Below are experts of layer 3 (counted from 0) of a mixture-of-experts language model. Rows are named router (the router's row for the expert), up (a neuron's input weights, with its number) and show model dimensions 96-127. Each number is 128 + 32 x the weight over its row's rms, rounded and kept within 0 to 255. Numbers have three digits each.
After each expert's rows: "mostly gets" lists some tokens that are sent to it at least half of the time. This comes from a sample of Wikipedia text that the model never trained on.

# expert 13
router:090078127201146116084152153180182135171113165122156123092115158149168161131155088172123168171101
up0:094152084146155113093137061153143142102112131188145160148165202189125158109099107157106136147169
up1:078157141117136104110109124180131123146164166152139136109091130127154115130205154150139162156172
up2:125096148119105151107133146107125118211115159120101181143153122153117096117197125149075171138144
up3:114107116197100019085104146173155121140114089088193145142131063082128089102175067116113131132153
up4:108083131143148158079108119102142115100051131185130157111084138135146130164156072168124109176064
up5:154085083175130142126193172121177151150117134204132155114116214109148199153156106173122137151139
up6:123164186137119123165200084152178107127067097148148099106112122168114177127117077181104150124084
up7:088084181125167173108121094094119129142127142178140146112162093123132155158190098149145160088123
up8:121109099171142076058097138170149116162073133100136161145083198134153161112206096138128191104114
up9:170195104139127150120126185084142095125125216158138109159100155143139151148114165161132116116127
up10:128083121134107123137130182141172105107096145147162198088140176139137120117123143162146134170144
up11:124080136138132182088124147143127128101057086154082112131121124141160143136180115157148115136142
up12:143124146107105101104175161159144126128110133152172131079123122177108111168100142144124176157052
up13:117024122148144098134110186131144169118111113159115144089064180112131151099117127120100093149110
up14:063099152128161177161155153106142159133107130155115107129066124111156162071169162113152105073115
up15:132131156182143139140102160139159141116124110142146091094071210155115198103204113155137147121098
up16:090152149120187127118105131147147199148093101136176126081095219189155173119120091185116125147095
up17:121172060145109106077132132102116108106135130105114126077133141156116122180067116175090158113170
up18:074141101180109099137119135104153139140113095131169137102110175124163100192163128140136128217185
up19:142084140119086142125112121133164144156147151164133120114159126122113164140099154158164134163119
up20:136109157126101105147144101174144118101011149183147121048121115133198171137121150108109142127110
up21:158102153165158063147130120151181121103123161120185115064094094115142160114112122166170166130123
up22:092121129113159122138164120137170155102134124125121183065142117139181113114070121129098125178151
up23:093115165150093116084131140157153119162105120170131162068104124140137156170138111146129148137132
up24:106103123184096124113134199108135153155082122120108144135072166086110095241127017105162138113160
up25:142154116133125087044094151153139145133130127146099184132151095079118179125155157121106143189164
up26:142033178118153143138107125145136107094106101253119137134115198147137180207140085134149106138115
up27:112086134102102150095178101181132158143094111198134120102140158154155170120074158115091123132059
mostly gets: " \"", " Z", " Y", " $", " sh", " '"

# expert 5
router:096079125197144106088152149180181140177114160131154120093111164147185155123155082177133172172111
up0:105148165121130169132154138145143161136065170106158150123144173166121127061113101128094111173115
up1:075156099097162117118098167168124128144145194066089134140092115144101118104119089137148134154107
up2:116074080089115080144113123152121069156180153207127198111121107123146171126177146149142145136133
up3:140094165145101040093141155235118119113120190108138068092116139109122087114110093135140134160131
up4:183111127136088145093173139110169079115113136136172158135127113137102134114193103137143118169151
up5:143120085107182088081180095123136173140110160162181205105146158115145130125152104127074140114130
up6:061128150121191138101176154165195104150089103123143172128130090108118168105158127130162116135108
up7:154175175138113118102123080105211132184169123148214102173177078142136152121138140151146138099132
up8:137080082131099156130183139126148124168102127082114115143085166153156151164194088102182120117115
up9:141195162137140160134129109132132120143096153169111094170127133166113104122096181141154128099114
up10:104060126098117098063155158132131123096106116146143181073151101079155123149140167160132130164145
up11:156140133147139121095165142145159103153098144102098080142088181158103122178190110129102074125105
up12:109108147142096108131177154189110109111147150170141074066103126153105067144111151162072156140080
up13:158017139189154137144102136103151164118112139183093112134067150126137170112123092159125132173026
up14:076133028152127164124099130070111075064098125157116120103090135098148151110088146109126116113109
up15:128074132192119143108123123155162146121168166185202118106094185131128144113089140148164165121101
up16:127149155125152145130111108149146132116103078120187079074134172205159187162149110169169128130087
up17:155120078158121115085099157194099076130131174071081087101169081106141130160127112175113148142146
up18:067111136207159110078122118116146161143099074132137127080088148151145125127181135181166170129104
up19:113118232138028111119097092141154154176132141123185141153134109150104181045145115119151105152088
up20:120099103146136142142100091137166128132106116165166091101117110141217141107149185105120179124098
up21:153138090205116137155165087108176131168137176189190118094069129182140098117087074165171197153136
up22:192099111166095107098135139160196140143163109104143153166107154145163114109131140121149128167166
up23:113121097192104083092116107120144083124082121105159115081112129117189120169189137135101139138079
up24:123099180163198128128168147152136096129131144116147084079043183075122096144142066131107168167135
up25:143101151118128091083125077142131178180121115106107123069161109072133102154097127097078142181137
up26:189062154134119159121110057086179141098057119163107099155128129122171157161124157139102121112136
up27:139110071120127133101143135161137182131112109114105163101087153184171149090120124128092145166072
mostly gets: " or", " may", " now", " also", " (199", " written"

# expert 12
router:095083136199140111092138144179190146179115170134161129087117163148172169153154086177126175167105
up0:112147087105125117103135135111194189179130153090112113091166245169136203120130121119089139145181
up1:093156098140186165063132107176168072119138182158123107125069084124128102131163151164176133147175
up2:090043101106122154124164173158120172180135163100129084081070157131130125143129125139143119165096
up3:141090173155156119118118113152109090174122102182075131112087177066131145114153148107112152127111
up4:132098171121093148084155114094162139109125176179161174109141135160095136169109143130154164204123
up5:140090101160139115138203088122144155159128126196133127140119134107147167157151145147144147114118
up6:103156154148125174093134132108184133168127170107162185122072140138122148103154163149129093141100
up7:150109135161147122111099089178131136160146119156125155126173127123111141128169098143123122123118
up8:116085146154133110117101130104142096154083151133095165119098172113197154171140112098184193181070
up9:122139128148153116112175174153130128129097152188105145152105187185148104087089129172147104143098
up10:134121152092080063066143095149125137118026114072169182136142152131134140164108135108150207122088
up11:114096119108108172115156159120116122137083123140056155125104187131123129164101107117129106135165
up12:120140173167100164116152154138135099088132138136089107077049131160108134158150105147134166145085
up13:091079178134120089133163194172213170120101108161120186106098100147107159086106098113087129193095
up14:141092177145152112147124201119164090107094118053158133098058185122124135097143129112154111127129
up15:148120116205085115147092161113119195138116086200166090107065181126105124104108135091138146156123
up16:077126147131150147133126140112167174126096076104212136043114182133159157119116074158158124121136
up17:119164114161097142102105139125137108128116140091137158115138128191138153138206046141157152090179
up18:049173124127141109102117127089126153117114126104093168138170094122157124155195124151088170174134
up19:141121174109091118133179127201143113117122126145077159120137124144111148104039103166169135154107
up20:117096139159157115118117130133089165083126051111094107106160144160197154134128111094165134122125
up21:193104120163128064105170088154172119128074166074157055115080143123138174126122109165137169151145
up22:162075094125087097069188159138098144135132085099118145114148156197185164144115144107130133120146
up23:186132071097158083129142158116157122144097127143117113109178139110122210105159130156153157137119
up24:046091133116091131156201150144128137110139168086120139091076164112112131171126064182123105159087
up25:192102078124167125107107139148160141165130122101142140097175135111116113064149119069120102194131
up26:051098100184138162115166147131129139082115152137088058114106104105136188138103102128132148147079
up27:086071090115104105103110156151104106129117122155116122133099148145164110135107119104095136172110
mostly gets: " Q", " O", " pl", " d", " ins", " Med"

# expert 4
router:092078140190133104090151144177178154180102156132151126087123161144181164155148086172130168174107
up0:101152178124122091080133109136143186138059146123149184137107211144120176073143110150114097185158
up1:097174114105130140059109112160131160073137207093152186115113098132127080155141117172149146125157
up2:113073104089090087115192154129133128188110143128119187141082174130131097161194102162146158097118
up3:128145109142127079120122129200120140132131116056151114143066173089106124145151135119130097128195
up4:099091127144107177133183151130169102103052158135141132116095102114156109155120109154097104194112
up5:194098123135170119096167100137135143211125112190156181072188106151193174187192119141136159089113
up6:148111107146116135115137091168141096114105135157188096159119160171139129121152108165145129099088
up7:106092207179162099062140104166146165168127160121169127151113091097125090142116063113110159150108
up8:117155081132106096166139134162191120126095123093123181100073219117154179066164106144098130162063
up9:151179160141146185073161148117144138115052169146103124145073173136102119124111131182135094095063
up10:129081183110099089060118142143111114083113115119162192070135083100130176155134157133091161161116
up11:144143140115117221127152131166139057139092159130084100170093174110131111148189131157148095114138
up12:117051129133153148115152184165109134118146185152133044112103129164122115165128141142124170134055
up13:179032158124111167102172150107195152122134158136149131055078161119108153066136119121155126183125
up14:086123117148152188096124149112151077101111122125132161123072122119144142146109117134155105106103
up15:127131087190098166147113146109133146178132083155163099136091161131128198104117105151163181136174
up16:137159088153165181171114151133141126097122075110172128147093157191122180092141064201129148152093
up17:154170123113105155105141174182125115145074116120137171136164080130177193158179091169164157162142
up18:119123073156143125118190092120139167178134138111121118155159174166126112137140095177153126131102
up19:125122162122109156119164146172176118177146134161121165117153113148124116070125089134146105158122
up20:095151083172125108140079117148133120131130076194197110176151126183165162131180134149114190113098
up21:115141064170123114146166122131171107145142162133174093128104090118132106131105064123135160180128
up22:139046135118124071126201126128134129082152102134196135173155116126172153084110125133143120135128
up23:173074111160110085128087087129133076112113194118167144089123155139155125141139120155144214154048
up24:089113113143112157093145212070145091100120120100162158099097161070105101171143018137095121156120
up25:153101100189096159058094132106181069127148140124142093123134115040121121121133135098106155187124
up26:089143183188147151140102103141149134138105154101123125195102107153116152143100110145153112145080
up27:163078126125155100156185111192146114135145130176115161167077153132206090095124132122121187110069
mostly gets: " per", "==See", " if", " every", "As", " like"

# expert 14
router:090086139185140105071144145178186141185120162127162128094120164145174158141147082172136159161102
up0:140135196124139182109140078122144150180077115205132098070104130200136171096102127142147103077147
up1:167145085149204151076151088153104083141159221183099119148125067180118117103125193166115159137138
up2:153106108073171094116120108173153108143117179141161136128122131155126116137139143115136097116069
up3:152068104179080064118081127191137171165116125129137080152132185125133136142112155109115098168176
up4:109128213123107148156177105116174076140132170160175114107149130107104128132119064131112094141102
up5:122058124104149097136145128170150101129115135154116144122163098094142128170132116174114193121180
up6:094125120124094164111132070158147139137082134161159144141093128157147196158166172216173104136122
up7:146148162209173129155141169148094128158152147143148154123152096165130105089158093148076123115124
up8:159047089151164090128096180138186102159056090165111156135127164098167158096151085157111152147079
up9:139172137104141171120143129150139129113074145128114110145079166097135156091094158155185125117126
up10:141085161115103095084180142184130089037088123144133162068128123124118173200111178145139143151139
up11:189132157114115148087181156132102136115103137166076076115092191128132129131169136158148088112165
up12:090114151111085123086142184202102117120149183147133134082146116131094124138126146129089125146084
up13:159091161120127131120150165126109065103095160166096107090075149140123113123118069105122125070160
up14:080100104149137179134097126104146143103093097123120140066137186131158153068149136173143114116151
up15:084124094191106148155138168119134162135123152152176177128117174091116128062125100142179168125091
up16:128103095162140147162159165121164104152095123145218135056126151130180162120145077180098145112145
up17:092125146185144151112144171113156109159146138133154130085157195132117158163164084156145179101159
up18:143160130138112103101166124134164159113154147124108162067074151106138077123142141156163102157092
up19:211133158109109090126125106187133114153119205112109195126131120119111083082065113187182139157127
up20:101077135144094143177139139142216164124142125162149110086112114140164182118187133104131212122094
up21:118166076169141128138133112134193111145104199120137119118153137162142154040088087169082215146046
up22:155057143120118091114205144133122112100112139117137153116128129144173167078124132119107129099153
up23:064144103187132112157099107160197101118161145121152136143144158101161237130115164168129175128075
up24:132114120151170184103132122157127105143141155135086134155046149133150037144117100146105133104163
up25:184059135146146144061111131143179143134128119142124133113109102099152147107084171118065183180225
up26:077123123191138205111116151131175134113147130125157093111102124084151164129082149115161146170095
up27:096075060119143099151209124125140098146162147116121124114074138109176164132122127128060111123047
mostly gets: "d", " Th", " Am", "g", " sc", " Ag"

# expert 6
router:097079134192141111083143142181183143166107165132154127097115159146182159159152084178125171175108
up0:108114139125110072137129102164126112149105129149144131145155135143154106086136117109122150121072
up1:114148045132145113155146119190131086170159152197142141121113108159182150111139150129150141098121
up2:158068090138137109089117112170078110164174187199127151070071133154089126168168119155134151100135
up3:091108184130118047177092128138121172206123145091084104068115139086135172105159155082110170153161
up4:154078139129106137093144144187117154119107116122126151127060104109121159153162122108138171173116
up5:152095114133163121151204128183152129144146095114142156090132102139191176120126132130098145120164
up6:096160073108087151126110138142180126122072170122163120125131119138139145107210117140181121131101
up7:143172065155146178072106173130131077160126175145140167148137158152137126154189072132130163127154
up8:132085100136094117142113136127161101132093114114130122113085232095153175191123116140174124113108
up9:164136111122155155116176144198134080063081168173092127131094172116107158086068142127184119053081
up10:118100130092075087060149142091145120085085124159158178067157116138133148162121148120135170128138
up11:144112158125152148094153200158156193135097099107091116151086164147132150162197081118112141111133
up12:114122073106103116145184150144116130095132164165112091080077125179121166151123150194112128145095
up13:093076154123046148167108134101143181111122154151158098125086120164115164060137140130180131161117
up14:105099134155130195134082143128137133179117121131099059140038175096182180106188102111156068120084
up15:088076105193166102130115135131132179165090140199143138130111181127104201119157087157189124089120
up16:106122132149170152151126104126125194148144120097177095074118189157158177134130056178139114134105
up17:155161153176169129107161163218141121102096131126111122113176151179169169174132087155187140132152
up18:102137143156169104142114167107188137118120095180122147070088113119140182108213106165179135160101
up19:149101141124087144187169143156144161164102115141145149120149117161110172133060096151196128139137
up20:181127194151116110109108087141117167122063097157113077140136096168194120126151116092114154077069
up21:171083126164172062127156100191184115165125151094148122079105155145126097123116133153113151174145
up22:154129123126124125070160202153156121117128119123142189107095133107158099131079142112116112148152
up23:125091112219150105116125097172164135174114137141138124095139137166152143123156117138148143148072
up24:062067133164148129134131152129141106112114159108105135110080138122106070144111073119133125149104
up25:151120111165123094062112131119121124173158131162182144073130102096128123109161186116126151154192
up26:082113164176210154117129147166174138142083127118122117123140103105096153094095073128099156124141
up27:145031147144151115161126141180145107162140123126160107125108135150190177155124124109108151102064
mostly gets: " from", " \"The", " began", " Team", " between", " From"